{
  "num_hidden_layers": 12,
  "hidden_size": 128,
  "n_experts": 48,
  "experts_per_token": 4,
  "d_expert": 64,
  "d_shared_expert": 0,
  "hidden_act": "swiglu",
  "moe_layers": [0, 1, 2, 3, 4, 5, 6, 7, 8, 9, 10, 11],
  "router_score": "softmax",
  "normalize_top_k": true,
  "routed_scale": 2.0,
  "balance_loss": 0.00219,
  "balance_bias": false,
  "init_std_router": 0.0332,
  "lr_router": 0.00196,
  "num_attention_heads": 2,
  "num_key_value_heads": 2,
  "head_dim": 64,
  "vocab_size": 1024,
  "norm": "rmsnorm",
  "norm_place": "pre",
  "norm_eps": 1e-05,
  "positions": "rope",
  "rope_theta": 38000.0,
  "rope_fraction": 0.75,
  "qk_norm": false,
  "attn_scale": 0.125,
  "tie_word_embeddings": true,
  "parallel_block": false,
  "init": "normal",
  "init_std_qkv": 0.0309,
  "init_std_o": 0.00632,
  "init_std_up": 0.0309,
  "init_std_down": 0.004,
  "optimizer": "adamw",
  "learning_rate": 0.00266,
  "beta1": 0.9,
  "beta2": 0.99,
  "weight_decay": 0.038,
  "lr_head": 0.0153,
  "max_grad_norm": 2.0,
  "warmup_steps": 471,
  "schedule": "wsd",
  "decay_fraction": 0.503,
  "decay_shape": "linear",
  "final_lr_fraction": 0.0,
  "batch_tokens": 131072,
  "max_seq_len": 512,
  "doc_mask": false,
  "train_tokens": 575800000,
  "max_steps": 4394,
  "dataset": "wikipedia_en"
}
Below are experts of layer 7 (counted from 0) of a mixture-of-experts language model. Rows are named router (the router's row for the expert), gate (a neuron's input weights, with its number), up (a neuron's input weights, with its number) and show model dimensions 0-127. Each number is 128 + 32 x the weight over its row's rms, rounded and kept within 0 to 255. Numbers have three digits each.
Before each expert's rows: a language model's description of what the expert responds to; "comes after" lists some tokens at least twice as common just before its tokens as in all text. This comes from a sample of Wikipedia text that the model never trained on. Tokens count by the router's weight.

# expert 25
Sentence ends, relative words
comes after: ".", ",", "s.", "\"", "==", ")."
router:137095099093112169133168135100110068198148160131105130140144041154112176182146124123156070180147129108153116142119085150072141136144148133082128123112102136154154085151163142169121147129112171114241133134114158143140093082175158144106124146109114133103161113129198086181117182146119095119095122157163140122100061141105115112151155102158169158100110135071120130128129187114137211159155
gate0:177130158141105132148168144079081143096162140113045157169084147097124131121138124101059099101121125134120068143158099149074143186083189173176173143084133144149171116117106182142088130124084131136096143187105130101144150099187183064116148119191123095095109161134107141151102160146085104096124146065126152163143098146099092176144094142097141063160152106156154124120149129189119133148114
up0:088121134172164115126120150166183120098127116178144092160174159118092170135083135156079151088166102138125114114145093085102093162112048179155113039130170141149101216106141096096125162129073091115154115110128094123146101131106144181117100094107081149157133143071123122106156123100106176122112097081076108108079148082122112077134110099160100149090136127139122111046119086119138086109081
gate1:110157132139125125094099159068131169109110156106097203147096146161042172123157153109088100133137129119073128172128114105127165135109195163058155108170177163128110076133141172154106102179076148161123139122120078085128168062125185100152128136218116129147140134144102148129096101130144142065095167131103095110084096158182124125180136123142113171088175095092131127147127151166129153104142
up1:122004081103103135162114153121152139088112149137116105166173164071106121092155107114086123155192080103201147133155098141141116121115064165183182146119143086125160196147099067155084115147180093097150173107088111164156146085128095124144144088119092115163103159161112093128150127119111173061163141146150162164103113137102120135118139124094140090124080107138149119149166089099124103100121
gate2:138168189137155082107041172097165133098155102145123169141079128108130136131114125101117113059141087100124112094095065119083137185164200143122128049127134099156148124110124150124096172098077128143115081088159123108120120139129152131209081165128121151167097124111114130109101119087107159108141146114072176150122126102104172081148113106077134096088140085120214123164123069137092154109134
up2:138141086136142193144212064154103110197091153131113104078142111144127114146132171127185156222074137120133140146130157096130109112106109069146105183170097112144106094156146096119161080113168121092120148181096149144154109113117145099110176107137094081087128181108166093153172159173139107162112121151158122151112140141115100143118138117152121170180101141131105094091107210066083168141154
gate3:145102129096141112150105169141189140132135107131108166084161174141105142125169110157133082112123119172167173126171136125127148054158048041169079092086156201147149122147114132148135124109108049071123187169129169133115156086116140141136095146140126116118186142133132104103118144142095133093112094137090159132095170094145102124101127141115165189086091069210180138107141127112130090142090
up3:135087130119119174153129039169176141142201110126037077137138163074133117139154096086126112082143120155118138140150148126160093132131109066110107149120151127174153123164128149165102079109056108115116128192099180168126134152144088164146090133109073200148128122106136136127143128117119101113135135073169192160151107192158073148142128152151106134145094101165144107115136073062144134135078
gate4:156130145094145082121136151102147129154158093153093164079145113098120109094150118138154136133141183168099131089152137081076091099133141015198116147191124172129165130195094127134128113086149123069113144135125177109131143169153143131121154202114121102105150159116114134180139124158086086215119144097084127164128106159125086187101120082137179167157117140141148081114154073118082156151130
up4:088131169116183075138138133117081143204119129123089093097051080172136097142133127061135165063085148125097181133078139136149148101172198123133161112160114069113110085116093119075057148149130129200147117170072168140146144150122094152164132122074151096096132102098114130167128156069169115129148142134143106114154129096105113083138102078140126078102123096139127121131172129063123114131148
gate5:142063116131148097116138137187133054159105148135183108107154124085137065167179128065156084086111174146110138139056152162129190131095134135120151085172132128085106056188137167084107156116110121117095121122080173117050134172143160140138162105144162178144143113157122166177097152165147101129131153118135171162171118115136150108166123179128078136078082090121142129151124114092115087160126
up5:063152135103168075138128100155137124136166111170149083162135171092121129134139226149137103080160125116140213126077104137089157108196132136130139151083125148120109173147117154033182140112127109188148096121122123055091060138101145117151189111116144140132166119153116145131082168093096113124103116095131206138171135125121144178125074104180116108115114125136102134116153126161158094124105
gate6:114140089079160118157147143127145103160100131062164090171099080130160094144168163118138121129109110105207169151092080147148145122131092141140142107074147129073108111177135174080207122149142117127121157185087146169091112091157162129078119135117128137079178105181150138179136138163141098083061146090220120132109136152104115077140102159151159145096079136140108090134158150080079118142141
up6:095107136079139124120165145121061120152146136134098142142087153170092150109173106108118150155109073134160201076113121154214060103119123139113137152153104124087129129113138165114105186126177119175123114107125107177152024200122197139082070137132163184170079065143133138171112116105115097146200144076125123132097124107112117170094127112134177120086125156134111124130111146127129127126153

# expert 22
Syllables after c, de
comes after: " c", " B", " a", " A", " C", " the"
router:176080072123151092071112196113153128144117141121122153147148108179145153120157145184157120177147131091171129114134092126184163138076136073178156173149126102176148108164134096095085074093136074141140159094126150106136180091123091144160146134152081165056127139195102123096058168102123155098157097194110136137114106137159147087144097087158111115115136131119124137110223159129142138096132
gate0:100100130099147107170123114104093136157119091110139120149120055168155141089118138126091192079137183144123129132156124116082181157104084130171169124128107147153138049130123139094105156136172150133115125125069183128139143193160107132058152143121138077091170167113156177174117087072155112160027136139120173144155140108112107100115122143157116203179114113088115097144177149096114157145084
up0:142094151152134126106085141136186141134102152167137075129087171069125090167135135122144119106090086097120141152136090173147087073160110140114160117122154097060131181102141159140136082155104086123091149152140102111121123079058132144203129083127116184156129111106094083087172138158106126136170115181136079132200198107111128176166130146078157095139183115200110153099087095117124090107128
gate1:125124173086117100113095141188172133121113126172167123115150109096173120110090110109070160083034076068084132165119106151120162147139118130119161100126127156108138098062149192100117091107154128155166108123079099091152106134101193149130077113134178102116204123145106171107109113149119137128145123131106096106169131143123091175118139158144120089147162177027115205169156123097128125132126
up1:145114108132139157144191091152060131146137113133154067147109139160179085118133118121139121169086138134141103162093099126162091097184143107175186150146106097151133135165120093077103178108151151069123118156079156175134108129188058099189213158113103082134156151169151173120115111130131095139172092191119095116109129103122122165116098120108086124189179136094169079112156126180132099158150
gate2:152124114140134137122149165081136104105160192124124129104148137107129217125154174130175146129103054189097108083143166140157132147157085229142151167114094131148194121116090106149151102099106112156101101149117067097116026112178154144135154145149170159117153095127132164123078133097057135110149121109085142105083126138142176113094115102116156180111153128113100146171166091169141160117114
up2:188071135090134135144101143134155123081152147133214141093095145097069135149073117135118138107099077096112144125123125156071113136136099179170109144148130147132136086179127169099073091123137099164125127160095098123068117109143169150155187132127148110139157083167092135061123071137162146058168200135078133129108164151155137060076112128089131126117047170129161120130155110139144102097146
gate3:174113155146091126116128097161139172111148111162093136138180180135152189092133096097122141135154079151079095089144129125116162118137127128112156112221131175107163104135211115111089118080130123137088111108149158082186129157164145158172138186126179124144174113157072178101164095132169176132065144123151099141096090148118144083103118122123156183133100120171105055128160124142198094141155
up3:074084170156137136139083120145084131205102147112131077140161143164128103100089148115125197148143137114112146099122118128120135093108124160049094188125139106134095067183167157114130093157132189137119102091114144107109089162108129151174136130094137134135132144129089183075060132194092112103076137139175102122131178180214098162132182124151138079128146169125123115158082118143149107075137
gate4:074179106114116168126177123188123170203138146084186199182202099153097186147157145118132097117134140124097109138140115173128131136098114154107117094148164119132153099125133105139123120099092133223179154081106104138146161160126074153095129097126113122099140073123140116111123095156145163110090138129103192109121117171128092130135133157148106159122093191079142170179110088088138199087160
up4:188173098077114122111162159123157108126125126181155108103161098116130106114137163131086138122118147109185055155128121103152184149112150036126178166176145075094090127138171133068109151133132210078133075129086152121186109151105160122160141160138109146134107103121093180160093203139138142127125133178129091182188123114116105106164113191103115166101157100154140127136121121129147074144088
gate5:140135148106138147108143102149115133139163172173154134117150206137139154134137160113177109090121096077101167086167104137152093148096153120125076084149165119073172129183153143146105103118145133170046141151122171117118111100170079140131126151112127111089129127124118153142123109115116123146080174128180031096127167170168099194128143072096177116154119110150173121084179118148083192162203
up5:163182114153175030146084094133142108165152117145055149118088145101078107133143129138117164126117110138095138144161195117077130126118093112119174171138096072116083131192124118152126097127044079141121140119134153123102088122117132114148130082148102073170151131121093155131166125093103195188098140116100094083103137105123093143166080184144098128130044136123079119142144120112099076137097
gate6:095080098135100109147141108116150189048160126049153088139173157129125130154145163117131082089124093205141091138131155144209112161125109152120130104168092175161127091142091156161140153106163153127181135183143110152110082131122188133136083167106105110142116134111080122124164097100131157116125131111149135098035147127170119123158108110103121151146108120186081149133151114119081100183039
up6:172146123115169078132081093138132200101145109115121117141151114168082147069150117090110086111192132137139134148208143162176104165093123121071112138144146173130095103083142093085126166134170163171149119098075130126160121152120127075084092102132142098081046125143160131170147159125134139121157166139130154144147151166187121080154150132087056080078116146124122178146147204159152113130124

# expert 28
Word-initial consonant pieces
comes after: " of", " and", " in", "-", " the", " \""
router:159122100133125084080161133086069128160136132127107175101148149137123154166204155160171097110106117180167130164119120111164093135156188024141052124114089152168077109150120126102126102077101111117112111100174175141119181061143102122125169178133159172073156148128099120118091122140099086150114123182158141101169100117132125143137115135168149057113123076102128117120171118091097094136173
gate0:114121120146124079150133146083147110068125150082114111145181124085103118095138151109086120151097096124147143133169129164127075094173096122113118161159114145091097081189158173090163136152124106110210173168095110124132087109141178065114079060099113103133088109152166143167076161116112087135130149080126158085138071111148091132122123146096036079111115089159114078161157091180106124136101
up0:184074063150129185164206131161156120135145094183155124087108109132192090151075120113089129100155146103123110107095157116149161147055178127119131033126100135136119152045151123111116130104095166124101118123142138154211154190143139157119125098189121095157143133092127137040103141141184180144100147100124118143134147129086125139129128134174125189106148124123097165145116122135133104135133
gate1:138118170093091087148098144119128083092145149132124081093199131116154164155129118108167134117154145110095085148134143073095123149183108137110113133173175163109098114103076125095133097119115185077094072115144134092091168108103139115113055177148132096107106122125158130146169187058209084136096079146104073112144042160102128120100109144123173099126146101125099067164145140117162092171143
up1:068161131118171097095090149102118110067126145076187135126130152100122098164154137134136155132103097174159152108180137140148122096086114114119086101112131073158104117057094114105113143146139073181133156111115132179070079121124109114095185110137104083109135117102129096191136103130086187044150187189144084121118116142103198133142192122135136137157083169155087116116185155126154135140163
gate2:185104091140104102134121101106151116110110180144106122117161113166109153094144137068118103119146150153151122122154140134087133171170102096103097180135199174183190042115100145121128113153141144140119139119131170098117166120166127173121067119040096153156156200065090187134136123125191089116106122109083106171148110080140157071092115145119144152107129169132156123140142177106074162108088
up2:203113100084089083091143145128123131064163107162119168108158162157109166089147107083128116171155141139141131160172148136144061141147123063163117115157175133181186081080126098057102086141089109137093075126135091090148126070194137122176075170039150147141136163175153201109097096137151144092150117109114119111108124133139129121157115119134123160091115105121128099119139166123085103098127
gate3:155186091111107118119108081181140171094124118153102136169133117092159065124057106103144078156118161062091093105121118169179096127099125158110102187094153111131102046133181153114114182188099136157163116168112122130093128100115123114105104119148110149162130157162157159095120100155180122149131166104120116127149077145114175111090189151053133104090199095149119168189112146123144128152098
up3:114019136140176147141122187068178113159173117119123121098077119088111147146112112106145169107162155197139132115209121165093147070101117128128157064111114165130158138119079147158134127101150088133138133148103144233128146131119101105102101147098153106131117159110051095103126115123116169113118115112150162106066178064138158141120090117148141150147100150088132095117159133163068135099160
gate4:160093136118106056165134191088111139130122139153157088174113108069115145112096169122136119136135068102140145111187079111118131126129158092178153128077148198175117100154148120161131108117159137093091128124148159132125092067122144197186164141125104110152101094220092155088134118144089141145065123135159120109127054165136122120111182103096169109165165091175134111153183147117136112065127
up4:166096130163124130155119180090079122151146133146151120183157166108113159116146173159184140115138072129118096130122126081170118137152212145114117089109171135184124124182141135156119172118148152087176195102173109092148076061114100123152095135101087095170163124214173126105166146159117106126102106110083169117146102191143118104082089120111137131141169083104103129160172125109127073067153
gate5:145111126125124133112093114134110160124133121149120156144078092193147168131185160120109134105133103202144118179106138130136134187106158135147142142091148160098083096142131097099126166145143064098103114145095188143139093149182106145119181129112121086068186153169113125226137123145107102103145154170104178081123206111127158103173166120133180132165102146156172121163136184107146138215165
up5:190158137174129210100124139151128042116165148170141164133134177132136174127150186095116154124096133196104190148105168135111105181166131111118090174089112089069069132129125114148177121152073111162134104140111119113148103132097142176131160105185119135130142110128139088165124150193114054083155188144107075133097138158168171122109105140054156117155113149129126106101139127111167159126139
gate6:125171209099148107096126074108087071108137164157135105174158141143126153064141085115161100132115084106130104084128104146108151187133158076177118147160090125123091133180129138169126144102111163137100121174068144166083110207126097147134129164139195141073124154157122150146235152076169162120159140152120151107114080123140169098147171135106109120126161112136151090104130117166137118189112
up6:130070133104096125149100194116122122137102124091148131098070097105184065129128108145110138100113148152130087176154063151056120181145111123143120077125123173127104129135115161155144139130232115098103120162112196110140144193100133153115186180106117120109120167114130176184192176073128103054092143136135167165119097115163163136144123097118166118137115152087110114129116066114107165121116

# expert 20
Table rules, prepositions
comes after: "\n", " al", "r", "g", "ep", "l"
router:060041126148156094168123128104108127097123136123157124135131105145160119084147103087111126126123105167095130122187120225067163160140134170108176157125143081111165139090060166165115149168155135103096144133113090109146124119107152102124164174140107100169103106174153150118081112115079107070161165102112067169140124089112121136126195184090143129061122167122126062133142092139119095136172
gate0:175118105136066114117180167128144197120143118142163181115088102130163105118105060136072149131102178132157129130146160177147157192124079148054102095156148102127126138135150163146104124127113153098147159187131104140151137129122144115148139098162106109150141102098121150220066111080202096191142133114116103146145149117092104150182056158116072129141120136095099089164136191163116088118125
up0:136101136153139195088170176157111128028140146217112078235162077127134145141160175150119118160060096120091130151113149106134114192129106176131150134148101143117139146088107131122116102163121120137082108069101146171089152125112133128100149128089090122120130141139076079104093172097116155051109165116168158164087093089131084156148104136145165155118163087134105133149133125108116127129151
gate1:128167088093140095128142231054075119084085163094144188149132119095099149140107171096150113180101095092120075146084122123154115105123119098188169169146149091141152133120140122130105083166138069125111205104109142170114162132142162082081146116174152124095115109150109147145119147130137117085224153150142146127144132118125132115125182058119147077096198124101102115148163140102121153149141
up1:148163153077152117167161087138110126156145137158111104113133159110165141122121152108161082149146160196147089140084131133175103146148142132090133123086115098178158157150089072153156196039101114037193143160120159146148122162141133089152163125111156105125126109147110146087135147217110124156148155148147165128187104129123068121160139124117091121118090142178118092154156096196130149178065
gate2:051152118176104135114145134120129162154120114095150149119199204195105119175178139094051108080106155118148139124114142203156162112196110126087098132122162172086156132108106174149126143100088113144077097160129110120103140152064161081085182105163119146171104143102144148135128138108094138102104139093144110115163054133113176110099102194125194133121147146098115144155115097148128123120176
up2:075159127100109154119148127148132127140110128166128111129115155096149154149145128105105108090158164113110108116116049118133143143112135115163185135104112073161232109124096121142065164075092102095165106148077167207099144139135061122111081181134124095122088133117122103149112190132101188115203109136132132097071080167140154166113124099086156130156107104116106085089134129144141191198107
gate3:110093111127109139178140074200088121107126128103150135123082141069145064094117122120122138106125135094133132088075079139069146170114180101164108119105150146179087070120117141173138163135212151163214149175124134174141139100199131171127092141157132171130127111131088039131120112091141117098131128095152068098100105124154195154141105138141118159130117175123114088135100115095130093172111
up3:105096124094186107129076099141150161160093101119166187111129142142074142101162082126108137168205109176079161083110098175130204106185144129092082140123108146108101120132154113141162165116121137124031101119146132092173150174143087105067083110148112137137140119117141208109100068126149158123163116122134112150150125133176092090111127101189132083125147113115109152172094135123185100078132
gate4:147089148125215149088092099060107157139094112139134181182092107193167165121110095085110067104117083164166099095174093116114105087114139093144133116120163170115117135102103120111127097148185163062103177131122121104109049092155126146118154084098108128123115087105108128150142118134118078142114055170093102089162167167176154137128117106141146155059122079088117167100132140137152132113170
up4:106132108145055137154181163141186132141099114103131091092146100167114083092099149080126121154090195134081150184102109125080158094140118084171119051118151085138137122091158156137090148106109138167129126093183159142131153181112149119115097182180113082089105127118178054088131064197107137124188096146122151123149093109107095110133167181137164153116110136092097127143110134079095091134142
gate5:138119209087140119144163089075137115095173103128155129114167105109142098145156173057167201164178150096096151092137132114088145172183132153123114139105099072117194078117102109187126129137150123145138070181107118087136122159139081129086189143175214108107139099142123145113070115106099127097151060111182096112166125082132152156130130091093138153116136104148151113137121119109076123123164
up5:136170056161101152132122157152167138156102120130122158094082127182116122086131135185083051117084186155175129115137123149146123099104095104119182053116137138192100168098152092134174100142084145135132127107153165166154162110150178102158126123070079144113166131100193080115127138151127146120106131153094180150118141131098086112140161127201056162147090117179127191129108117114171137143100
gate6:159156128182147069161136135138131133109137125121105111096118117147141124174143117056101095172129154086168124164147163120092123117049106131182101136087137127147174120144145216148152118134168092155178146152122129106190070123153159147104123112078151114109126088138115130129094119117139140142152170104114057133120119128039128055141143190139141197138111129106163124081157133170138180046083
up6:068142132152106133126083037151111151112115126137146122146162130114131104143170118125071099208096131117110159126082126200120152096163196149151115169126137097129124107150231129137176150051102157130187150173142127210100108121105137153093118131111083176200111073133093128111119140150126116144136120124136086153087153136096151127144108162080076125111147166106132142123113126118193097168120

# expert 15
Conjunctions and pronouns
comes after: ",", "s", ".", " the", " wh", "s,"
router:154161153121155171092136101119148141132125090180229131080095126154063152153152150119110107165094146116147075152115118172083154195128164178075129056128150164140107081120203111076123135112147119086174117137086101078113142102166155125128106075088088164138147110133145173168136168117171080129128137166104139103128174135114091169092129064132152111078119121120114095086128128089127177106132
gate0:142096080139070116193194156083083166149079117159128182185093185174136110099174154117090137131137136132116121203125101142090138106081137133132164120150148152125115161143140104138161079106109159108152106130113119202162122100132104136097209185175153098139087094209158083163123135166219136144164154120089090127150126117123158101157127130148115112155133107127147108170127187142105142134139
up0:131126153109083084151148107066172127152100120125125128143188178148114148126152105085074079171114145147155052122120141141111103100146135134111128133133124068146183104105147120136131097114106081117117182114219115136123106079192107099162130136113129091188082126144132155096134115075103089128127082141171090072172183069083100083098162088126092169110150090144163123093126072122147110069110
gate1:145153167116118081169090111122180191104140074126102105142124102127187138182130111150112162106098174151110135101154057106212087171132076121141108121160179097096167080123124151107113136120088100105128154164111097138154134142095142155095169080113141159179132133110140102117078118084087125186082151120099140097143162192089183081102179128119116117198210124156156090151150112128116116118129
up1:105132106123106118145093169157174168106162072160160085132107161119118134135138113140154134125090180108133100117050061061118189152076187151092111092178122126098167163095121184142115126135042113076116120149114117143082126166137115145098132136102108180165155144145191166124080103118129113160133177149079154132145134172121170164154084088113185120121205132110172091114105120129124129171107
gate2:180117162087141108076127081166080125119166155149095102151095156154124121101161137136104092170090148094106102192178163145164140152075128123192128168107137088152171127110157121169131051118145100140139197129140136117121204111123123186150126142178133123074125090123077121182167108152097154126175123086114110077101136148106142161135115191123170174192143148118159131098081058114114128125157
up2:099143118162151124117108134171184160116160102063124122114144143121143120169077150129138131099155085160136177160119081139172174131105101156139126123159147142084149151147095102105133133154106025141161084105054093118186136125155087118215125141141052148159150135156085133064105148111106171116086157126178167167161151126136129145145172109134115087080178110194150178126135136102133105129070
gate3:132175177168099114103128116067106147102165126139148076142150127132116071102119068120093149078178095138032164118141119138139124130075062159144092203172206089148131116095118096138106136125105112159100161154083080125121077173140147109159144069153122117130150170164119118138124121128153179160116151074088142141068141145108140097142097071114149137098070147144132159145104082127161143072126
up3:112093146108148154164092139131153191108122150117098160102088121154158163157117092127142135084151112105078140157134210121112136086142109147145149129101130126115101154118104183141075123131099175099062180169095186174174116108146162099129128127150101126071106127051122124119171079122145136132019095145109150090162167116085122098136095102144129093115104143107085091148101110110127204184064
gate4:116106112000074109063170153179131094100100132182147129146144169078125150156137192082076178153133119119156106143071142103153149120154111114122121111131110113174132152129105119106071126122167072143093139156101109137134118084141131152090158148101136158145181104077142119126070094108100101181143157093122099113164126110105126141120148176187116080150110074074108122180183102108093136118143
up4:137133119129069117116168096132110170096093072126143127070183141100113053128160180149115126120172132082133137135099114162115137151122153134124118150206142107099157181118116173124121122147148081166131147134150169198156131150162116156134125060120183118180080115101108142160102096107150176113107149052120166196138177094115085101129168112131103075086113177142114136145122114207123110065160
gate5:111098153141098175083143079128148129132114146131132142142159096130119130120070128116163112059130162075090104103189163077136149167196118151119103126101154123134168089095062109152132131154066157145143087121108104151094084139119140116081074181106085146154124134117079213170098098137138128171080156126099099121201155085168111182102133138199146100107128140090085144120133108164070136160153
up5:114091131137101139171085116133116145118089077174107130137157145150171117059158148103157046171106126116141137172120111112154118115189130102120138094128150144097130116154090107164174123093163128063146063106144075110155128147125059056117137117138103140182123145140166130133130101155192087162157113150174105127144111206128131161085111115165174160119153134180115064118160151044141183138152
gate6:129124197159147113181125099128185137131110085087090156096128105165174152186129168093192101101141136144165135201135183125131093159113094119145102137105113152138072156113127163123123173132159195122159133127076129146085124165146157108152192138121123118155025116053178125141106134088101137124110118103096193143123105144119143122132184154114112125165090143096162094140160075148108096187151
up6:105159176160133097180137103138146156137070133141108169134135197135160135108201122178150073099117081128118162148099166158152136151140093174134157200151171096083096153147138126142129157117177139137128145132124141077087152183171133137184178115134103120127127158073141121144174133073118110192095156108081133098119127165129164147071133169166134144144088178106140063126172079148107127197171

# expert 12
Word-internal syllables
comes after: " the", "|", "\n", " pe", " m", " An"
router:122141107102134117135122100146119194092160138158151124159143140111083120118109133151129186079134087152147110128119095054084097115045157151127116131124135104143114170141181080051179174173121141078115166124168107113148160077115105177139164116104176102189102112139118133157110178137104220164124094128128155143158186129151095146164140082138135170121154157114084154067100118126066109175153
gate54:183079108142116117203084174127135145093146136156157089113145097100124161121100104145081167119106136113118120163134116120144149169196146119121110119098088193126126121050116159104126101187069102137097195106123080117114125099115110097165149163118153143116111100129144123168087095120140109147138187133140100122064113197154143114177104141140081118128173108255114098134150063116107108105130
up54:117114120186142175142087177164168132140137140105135107174059135116111108058110145136057162100108149047067172127145098081120199126101113133106114130091149117107060155120209159116168124127064092129139157109133130133147129133089067173142149133161172134087052084115156113142090082106106132186143129145107099119083124162145105150122118139188170129109114139087171151150112104148110126122119
gate55:153112109116102092107154186194140109131138125149105119117141160131061131158143129106133108107110166149146124181145082142122135116127119166145129193125140148129064108156164136135165127118103124179175187108089133110122124059120114111099198146080203106155166172099083113145146101097116131104096163136121096095140083148084127078133077077046102141122183044142121136158115060155116114158074
up55:121174112116111143110118126077117134137155106170165152188138121109123131086149114112105061106140161159123154124196137147069116091109142132058125132179153087156104187101164112142144101125105096097109154148121093188124052139082133166223119090130129078127099139140100117127116080114148140122142095067069144151121134084105122136165117131163070180135113073183135198110089142176174143110113
gate56:113091069115161163142145167154108162173123118113106162131226165123106155143137172107133159084093152146097110098140138128105145095104175133142138095173125176118112097097175180127120073137104148091160058142147154167081122109139139149127179203129149055114192167147110160116081150116146125094088110193168153157130117118108136131108112154132086144182163124093114082096207112143145144076118
up56:196109125104149133101151079141104123127073114136125141159072139169094140116122149131169125135188066074119153125114124104171136141152117199113079133145145160178102132130122135122085101080144117119123130114124126141008125084197123183120157164154145177147162093087114127109092115129103159133114135154106140126190125117066182093156180088150073126075124164165112114090167125197144121121155
gate57:175097136102082131170161152103112123075112085140094106165146085170130141146103149185117053091072136107115077110147107073148133110157115172165087136188137115105096160133132134129176117170123101134108162098131092146170134139143151133123117158170143057104129101138158137190132167105183130111135136133169110050076094167131185140175086162092106138176116105103183161133138120127138212131081
up57:120193110154137046102161175069093129119078127084116135125113187129082171176117091106110130151110135180076133106101094132118147180162197117181172148136105056090057083130156127144151153136081137187130148140119146143158188099161079116136149174094176131107122144142148169143135125107117145126142145102088145074142090184137138134137124148138107078193078162142147136120133133185093108132126
gate58:177161180127150124202156083164106118139103107145153114089112146133161112181101102130095122100094159108218079096136143152126140114077145157114112121077137083112116129146151103170082180153091120126068071134131192141115175121096079158141128093209138149213127144092150161120173136111156093142123155130059081141122122099127127127120097148152112095110123151097147165207152154158126130104092
up58:112135228136200173140092085184128090124119164144166074089100147139138115120140158108109136143132150139183158141190110161135152142150117119116194119155104132123135118076167065122145127133128084114096075094095234170193164111103096089086150115163209211124112109136149180123178116119124144090109112140132102152157087109102128135099149132100129084127101112139135116142146113151120142129108
gate59:193064148084073117124149110117137134121153159145087164140122112130118130147110155141108139130149129106142108166134140108055172139194112094112063142098124114152119138174103142124100107137191176191105055123105160153106131140095075090129158136177176125174085132082089142094167146114179137112077176152104055119148082176071144097150180153142116073119109151070145132137157119087099161137122
up59:075154100187141151154133119106088109064145116104156103093117139121159114175116113078128138137134198144129173108119117135146121129081150095178184069173096139100188165127138128192126186110098099081114165125113128180153164080163170143163114171163093117092184098174183139144079108178135111113195059117158163124090153098115123151124089122065114138158141114134153114135165119179139151109120
gate60:111149136168100130162106098106133097129101113156118153109125121096093156079045097126066125127130101158103156144116186107102101138168115100168091118138120087115134127138133116111112131204075154121086104133132164155051127173107127094090079149087149085168126089076177197207140080089125143125188126068078110122164118102133122157117103137185083133143141103162112089174135064150126150163113
up60:144153133130126114184107155074098102079138074104112123148188176146111144167082131163048082152148076189064160144115138124164094111158108099143150165156124125176158167118147131133134107138090124132139103133156076144141116080113177065141094144102098138135075071138149151165101177158173162108128178105162128120100101109052148134133133173097155131157171082155180133113154074134143088113076